Weights of a small mixture-of-experts language model, trained from scratch on English Wikipedia.
Size: 11 layers, width 384, vocabulary 12588.
Training: a variant of Adam for the experts, 1661M tokens, 8738 steps.
Below are experts of layer 3 (counted from 0) of a mixture-of-experts language model. Rows are named router (the router's row for the expert) and show model dimensions 288-383. Each number is 128 + 32 x the weight over its row's rms, rounded and kept within 0 to 255. Numbers have three digits each.
After each expert's rows: "comes after" lists some tokens at least twice as common just before its tokens as in all text. This comes from a sample of Wikipedia text that the model never trained on. Tokens count by the router's weight.

# expert 7
router:145110151127085141108128124100131146142110155161170128118144179105128125101151149177198141082184094099165103123117101090198143143136101112124128136108143194077114085062095104110235097167125161105132089161151081145153116153139108153159115149077152089178139111133151103122111080132059095122
comes after: "1", "6", "4", "2", "5", "3"

# expert 32
router:129119111122106085075140138162114155140059178126170144093118154083136082144103119153202147120122069111091107152090081043144157154153070099199096191134171153143087119077086187109159128156091106162143134127162165133098130080155096124090113114174141124147095110099091108158105157086080162144
comes after: "1", "2", "3", "6", "4", "5"

# expert 84
router:134149126107092132089131107086140137103130169136134125106096110065131077156139104182168132124120072124097113147158135103186131083088089106155056139084147188148164070116104119109152119123171123140119094170149136086126144143102132103107101190105115104162144111048105123124087138146106159109
comes after: " was", " first", "th", " an", "0", " been"

# expert 45
router:161114143190103137084116128118117100111121176086122124119123168085140054099083067131161143156131159124054171115129123093124111146138111100125134177126115131087139139113089124095201127153155089117146173125150145184202135166138109072124151110110129142162191138125133111180092086058133168091
comes after: " he", " He", " was", " she", " they", " to"

# expert 55
router:115123152141163099091107126128120115106150112110152146140094082041147076145095063131152105125122112072108115151177150136116116149101092127107102150093122168078124065125105117137156095142141133177158159087161122090117190144147066135169059083095113074137110065111126138173111114149105135090
comes after: "%", " had", ".", " has", " |\n", " have"

# expert 31
router:151130173111143161062070150142150119102233131097138170121117142080155072100087140097191168058138108140108142124121095078171125131177119116147088126112129145093146094065062118182143090158163136110154140142114104120099164148168116154143115142132109053126111133122083100141126094141086188125
comes after: "0", " b", " m", "1", " —", "2"

# expert 66
router:160130103114093170083140055088133178052157151109152138069104163118170103103136159146207159147153091079072149151127100115146101122114094136118139116112176116087104138035108164214165100148161091133187148094086091102152154134076104106097121082119136114175121112084105113126109124108111058067
comes after: "\n", ")\n", "-", " |\n", ".\n", ";\n"

# expert 46
router:086105156119106183123197114136164130173192146148111137112114147064136078155139098104153083126139118164134154117108106091155125093098078124169105107110114151105122120100062123141146103122107146164151124144092168127165155163153082109159108074122112111144138080052134112148078086107074151091
comes after: " |\n", "|", "\n", "|---|---|---|---|---|---|\n", "|---|---|---|---|---|\n", "===\n\n"

# expert 85
router:086145098114115115080129119111116149124223167101112081113116109023131046125137116122163098100133066135016097129129118112121067132093072140126115109091139174100126094100153120108156114140079154122085124106157168129117133075108102149173055162109163095161122102092133078094073135144105052074
comes after: " |", ":", ";", " /", "″E", "):"

# expert 90
router:124086177159114114084130115151181157102150192133121141092112137066135063094126121116200118099134116120088132166147148092122150090117099123165091105093145156126148102118111151115142114154076112182164126140140165143129149140119114153132120091098070130151138128109120099143113150163110169120
comes after: " and", " M", " |", " f", " B", " his"

# expert 70
router:153106091129090138109139168151178129056123146126090077121094125085142081128095148116181181090106079097129140124122105108128141074093174118152085119091110166098107080102094106138200134146177170081105125165160146132113099110185129135162109113139133075138149136096144096145070111156031133121
comes after: ".\n\n", " |\n\n", "\n\n", " |\n", "\"", " /"

# expert 27
router:166063136114150150086139147167133117097123131079124171105019140106129137152101084129170190107178152178116150079125093091143110126164141097152085151115099146093114112083090144103213102104109151112156118104166089141177113112107105108107151109118094107191163079091127136144129140058097127046
comes after: " ", ".", " it", " It", ",", " −"

# expert 4
router:120070151127093114057155128184144073094138145084157079130038160063127099108096134101167166136165142100068083142132135097157117084134105114090068083061136155115123100082108115140138111146124170133225117130184155147102115147072122113116122101110083127134133134102183108193113146173120128143
comes after: " the", " The", "The", " this", " new", " a"

# expert 40
router:085071124091117126079141099138206142131116195159140136104080116082138107106137121137143114107113128085121150099108112102153182151120130116137115118148102159148133137117149130167120168144137129179173137168157071144157116151177097095140105205116152098167116133072152133154088153110033100051
comes after: "201", "–", "199", "200", "202", "198"

# expert 74
router:163164087139122133070183070140168161125136122124130114099119173120135127147120165120179092122105140114116134090150108103156149125125074079142085156132175137146108125149147144115176095178108086090144152123157102128114077142066128095138107160118185133125137067092101142169079082146099062133
comes after: " ", "S", " S", "s", " Ch", "as"

# expert 86
router:125083150148085095054124117159131136110131137104193114079054144088121098155084083135207135157093049114107130120121161101146127089108105098160077099089086150145181153115120142172154141143193192134128151157121160190124191135136071143202084125134129106128178136147080155128116121120128105093
comes after: "==", "===", " (", " \"", " and", "–"

# expert 0
router:095091124091073122085097073139156133095101202143187143105068136087160110170147138143173127106081057140085161129104130103115085114095092170202130093121096185081156080151142131155223095141106187105095145152176136069125173151077089136141097145132128121225173128089167120142095160157129137137
comes after: " of", ",", ":", " in", " |", " by"

# expert 78
router:129088170168132146103142094107146152119119178111100143126117122085170083092132140151158125112122101118040060126124128095161095112115120165169070138091135164121138134091083202109132057155159172114152156105196129168091167094111135125154082124134115145188111049112138117158119112135152070099
comes after: " R", " B", " F", " M", ".", " one"

# expert 12
router:109140157135090150111126100119149101122083162097197161116135108030123106143111138163196155154120099143135138175129176115136139096124124148133126142096161189108163095106128104097092084198067159177090113176149147133130162133146144101151099147125136155178119136110135053150098146142088155073
comes after: " ", " (", "–", "/", " =\n\n", "==="

# expert 14
router:102096158162071111066118096117094132138123186140133091120128191071160123133080105077160139097114129121108123110116073110185091096128081132168106117141109165153112109115138145140143123134131172148127192126177072165143128113184139108121109176121129178139120153172146143139108116159068146081
comes after: " ", " (", "_{", " I", " $", " E"

# expert 18
router:125131095114123132107125107136172194162120171120153089111144125125101105178058133107179170069084107186121157147130137125170115150102115121155101138104116161138149126125118115132156159138097153154102147114121074120152132158169107152157122109096094066138156085156107059141130096152030175040
comes after: "–", " his", " ", "'s", " their", " ("

# expert 5
router:059121128066081160093137100151156139147122134145142115160149142108119096139123093143189177093159099130085101149099160110145113086150115131173112113094145190121143128117109097111161091089108121151107176166190153145145144176120128146116093145152185099164141150095174130147082138132037078106
comes after: "201", "200", "202", "199", "198", "197"

# expert 8
router:185136158148130134111143104192144137100122111167163103083065148072109069099160159148171153108102109131108101142126193065181118046139110091113131155154113166116112125087136203045097100142170129145133133129142042089126176164134088169114119125144127111121145122074095103146072118173083106059
comes after: " a", " is", " as", " an", " A", " was"

# expert 21
router:114127109120080121059163110114168166117136164116158118135077141076104078137118117142203186123074076157127129147145129127154101117119107135176094119082113149112186171076142169064182140149154125118120149161151138079153159112091088123102077157120125136177116109078062136171107132158132079086
comes after: " \"", " (", " |", ".\n\n", "\n\n", "."

# expert 52
router:166115133149080088096134146151193119098177191108154088100074153081164115101150162147156164141172114121137172185129138049173124085104113139126127159127147148130141107076143198116164151175094149141133120110215126119118175184156117092151127163111088110124110096141157119173044142132091122120
comes after: " D", " C", "|", " O", "C", "D"

# expert 92
router:143110131092120106078120131131150125057158121138175106122150134124143106129088137116140089054147100167049174130091106087126144119120076068150083155114143153115105108103073083126089112131107169137158152136152132150100141099141117105167138120132168099156092143141124154113105116119092144085
comes after: " ", "8", "9", ",", "6", "7"

# expert 60
router:118128124109111205087131128153142136138174144086145144068108163091161128146069179113170165137132090151065132109083141116076126090142104094160153066082155165141161137120152104133215126135137181144131146154132119159130082122133092149113112135129139133158152167097096126086117124123088178135
comes after: " of", " in", " to", " at", " on", " for"

# expert 25
router:135127173083113092056080096150140179072135166132165121126132156098151085116131154175186143127126097091088111158093127108164126098098051111144110073093102181069170146085077188149153139175114145163139116135161170106134149149127088134075102120151109049186112148056064113120086129137121081079
comes after: " and", ",", " d", " of", " D", " a"

# expert 95
router:125137152175068139078130126148117115064111223150113106140134170138127132089142154117191106110107141076175087118141137098182122120107082056099153149112158162074129108083078190088170069110170126138114152144098073099105153138118084133124127117104080098184126159144112099155095118100062186158
comes after: " G", ".", " L", "G", ",", " g"

# expert 20
router:159094123141111109081127121123097179093119173144155141115136111051169088115121174154210130128189097128073122111117175059185196083147107102150099145045112168157148144130090097095162137160116127146113160153184140170097121128169133079147119136124104119155144122093094130144089123132110101066
comes after: " ", "-", " (", " E", " pro", " re"

# expert 34
router:123102122138106166086091124141130149035116157146128130073062071168116089209118102094172163119099085096117093143124174099139098098143117175133174118072171139161135108079119170158216099116168126124098171154135143175145085149121075091145092171141119147149112135109148107094038136073091197108
comes after: " and", ",", " well", ")", " or", "\""

# expert 77
router:119162146097112178085119110094172179156158162156071091187109173064148071110115143134140124088166098142163138115142119101122197174132163085141151105111126169121134081142099102133169122133092121129169109130172086123136183174129123137134119154131075091158119143090068103150126096120103135129
comes after: "'s", " his", " her", " their", "'", " its"

# expert 80
router:111094170122060194123100143118109163116163137080161139092103133084106112160086104122136130112124128137133097126142135120148129136099079126114074118080144151115140088164146173171141075137174112103157138146188159075169177183100114134168091102158108102169140145122118141143100097086076173167
comes after: " ", "==", " TV", " other", "'s", " television"

# expert 76
router:140123137147067163102151095144099146137144097109164148068139074066171018090148159121183173163123104106095130150081146085189110126096144121170114066102159120080144125143099121135124102111111145133146136128170115105128098103118058115139116127150151095173139176115100158140082119105132093171
comes after: " |", ";", " and", "°N", "″N", " to"

# expert 82
router:116103087123064146072102077136157148151160108116184102102120162104179058140113121184184112163116146131114122146117183088164138120165085113136107103128111153120114067122107140096197105112120156160149169110164121119136142156132081107152121104133108187135096154070137113203108140124135177081
comes after: " the", " The", "The", "\n", "==\n", "the"

# expert 30
router:133116186109126120062156067146125128141108133168178153119119153094122139141088102129204153090129057122107193153113087079154101130130108165151156147103148134111119097127095163098169063140134171126110158173139140089104165134099104108137087164089102114102075122076153091094087160076083105139
comes after: ",", ".", " P", " K", "P", " W"

# expert 11
router:111102122155117148085138140161120148073146138165167148113098164119108103092165089113180106133098094117132169161063133121179139140072101074116066105152110180074101100086123102140150117161163138160153159157093115115135131119145100161109096142140145121153175061131120131085110105153041187113
comes after: " ", ".", " $", ":", " over", " than"

# expert 68
router:161125156123116130130066070152125114086134141128159147071098090089123119147107116137170117048166097143115159167129122080115116140080148082114088139153172169154123121165090151126193115126146212157123213158119101102118143169128071129184072168125152122127171120041072089162131187122091195110
comes after: ",", " the", " in", "),", " United", " Mal"

# expert 49
router:154083178105119149109100044144112122110124123192182166049121092105126110117118095172159154116139102140103122089140130106142138074103100161179128144118153121150123083075113093156145067140165130131132173094170103156101179137138086135130085129108109149089119140124101101154088125134059121059
comes after: " to", " would", " can", "|", " could", " may"

# expert 58
router:168144154155151126094120150155127203102093125160126134134109129107129078144097114071144101046090080136122130089079140106122133131144165078133113099070122158133134109091082113143214086128109159075128157106181124048118180138085115119207128113098123122186097150091113153148100120139111105085
comes after: " ", " /", "iv", "il", "v", "z"

# expert 73
router:128097144119125146110093117155154140160161157148161098098110146056121104147120143133195128091097097118047133164124086091141125107082145095111111136083082132085092128123104153172127124135151149183132172137168071130137111154127076190165101155120125111168117145096090089140141100163092076102
comes after: ")", "\"", "°W", "9", "5", "3"

# expert 44
router:104141129167084125047140060205127131106105145102107094077096114115120101152129079146155119132093115161123168096101124092134128132133115082119115125095153174147126095114097165126148154143150148153141097167151148122105133132119100133166153104097127132152103152067093120105056059056082156096
comes after: " V", ",", " H", " is", " and", " v"

# expert 94
router:175141142074140100099107134145175150116148193146158078095121109080186081131121124120157130140136067091149125201118133037131134089121098149133102055066152145056135121075113183094153051143102128144134139132153139121122137138121116142168099079124186136138164189110119121163092106101093153122
comes after: "5", "9", "8", "2", "7", "3"

# expert 28
router:151131122127109126103112109113122103119138183105152136095103144075184098105108124121156186138184088133076094134175141144148136113117088103095061070092094161129105116131091139118133109138167136161119130114125079116127128124096141123157061179090154112136135145095118107145101114125086136069
comes after: " in", " In", " for", " of", "in", " into"

# expert 47
router:137165128155067110069157051170157149110131174114164100105097136084191095104126139160150132136122086167045110128073086103145084139085145103143078095105135194175133112119109105112221097125109140178150153151145114094053122111124083145110118163121089141165136114123112122121099116122148147114
comes after: " at", " of", " in", " from", " |", " to"

# expert 13
router:188175147102085169094099114136114123094099131155128118097144143121156075112089088094200117130103119136109084171133119090114150049115162169144140148119138105112163135103110136148199096131077165180133169149126073155127136098161111107097107163085136112121072129124135143149081110148080130173
comes after: " the", " for", ".", " The", ".\n\n", "The"

# expert 93
router:121094114117088138138108096107146201154110169149138132145090130069102066152087194144180140126138120122085125227151113104132102106108135095121127097113161168126120092177136154106151130155132124108140131184131112159147082121138141120082122120159148106136091134125085174101110119139074096152
comes after: ",", " in", "|", " September", " March", " April"

# expert 15
router:153082139106100120101169067098160128096129139119175062105117144080137065120109127105149151142154085136075140140121100077155074096136081137152110092092106170102143103037150097181184118126089191147106129115147117105154151110105114098148061161117123099101126130070135101136102121117115137124
comes after: " (", ".", ",", "\n\n", ".\n\n", " \""

# expert 38
router:203112183098087116094121069132110145093138146139141168135086171080185087081116155192188101125146103114145168116131131123151108078131104122148104094131131177078208120129080097118189098150124123104121133116146117089124148179143075100110115124101189159152131128089129135114056163150095160131
comes after: " of", " for", " to", " not", " in", ":"

# expert 1
router:128060169098105173106099059101154141110089107111194159141107155083113107184114102152161130109092097125091150148126137087170080140083096105156101153125133154031152087094127182123211143128118164123129113060164147111095134142111132117115142142177128129137171106066091077136108142170121110157
comes after: ",", " |", ";", ":", ")\n", " and"

# expert 62
router:157100118117063188104074110162127093116126141175143111175097107076125138112084113108159171112129047113137158108120103096164101070143087128189139125106137162125105127136105141150152131150120149139139135151167102164149120135088113121148083162097074128102094171106100134126088147148062131114
comes after: " by", " |", "ed", " Preceded", " Succeeded", "|"

# expert 17
router:168105144150100175045102078141156124121127182163169095118111068068121103130151147141138140078095107109104184164083113106197060109109113133158097123057089151122110117054129127099170104150081119124114180162146126183137102151114094138111124126096130126206130083119145106141091120102107170146
comes after: "0", "1", "3", "10", "2", "5"

# expert 6
router:157126150125108115103062057163192135089139223184090091130097138084141120154101119113169120139140077130106102145087176105185074109146087133222119134052089146088185138115073136099198065139103129106131142117151119131075088177202103135097097148148080119189122131122076111167089100140120181124
comes after: " the", "-", " |", ":", " The", " and"

# expert 83
router:132150114119150145043095116151182201151074137155145135121107175107136130134088081166170134102152077089065182136141111092159158115095111093130088125117120189088132102080107148129146098161176118136088153131205137140074121117136136087113129162101121140195173126141110137127085106103126135105
comes after: "–", ".", "/", " Ph", "202", "f"

# expert 35
router:155126114112117159064073142138104138123154191144126116101154142109128101144119131117188125081119088152122150141124084086180121106180104087180121128120188142093072115157151177083168124142137146148152158148146080154090172132110175162095072105123097090130116126126076086171056155123069158135
comes after: " A", ")", "A", "\"", " B", "}"

# expert 50
router:137059171110090141082134085119088105100144161163149169088114154053127114114143127162160098109094060135127131099126127088094078142117060124126073128099107148112122098125132164062160102138079147153129173127133062107108141113086097118126087140188134126223137137124088093142087192107138168100
comes after: " |", ":", ",", " by", "-", " –"

# expert 41
router:106089140086100099067136148125096125149187145128132151132070148078095115130118074110146147097053109128061140177129075083086083134079110101139116165170132151130058113084141097111171092124128120107119174180133123142096110135127102106147108135125165101188140159116107128099084124091088094114
comes after: " is", " was", " are", " were", ")", " has"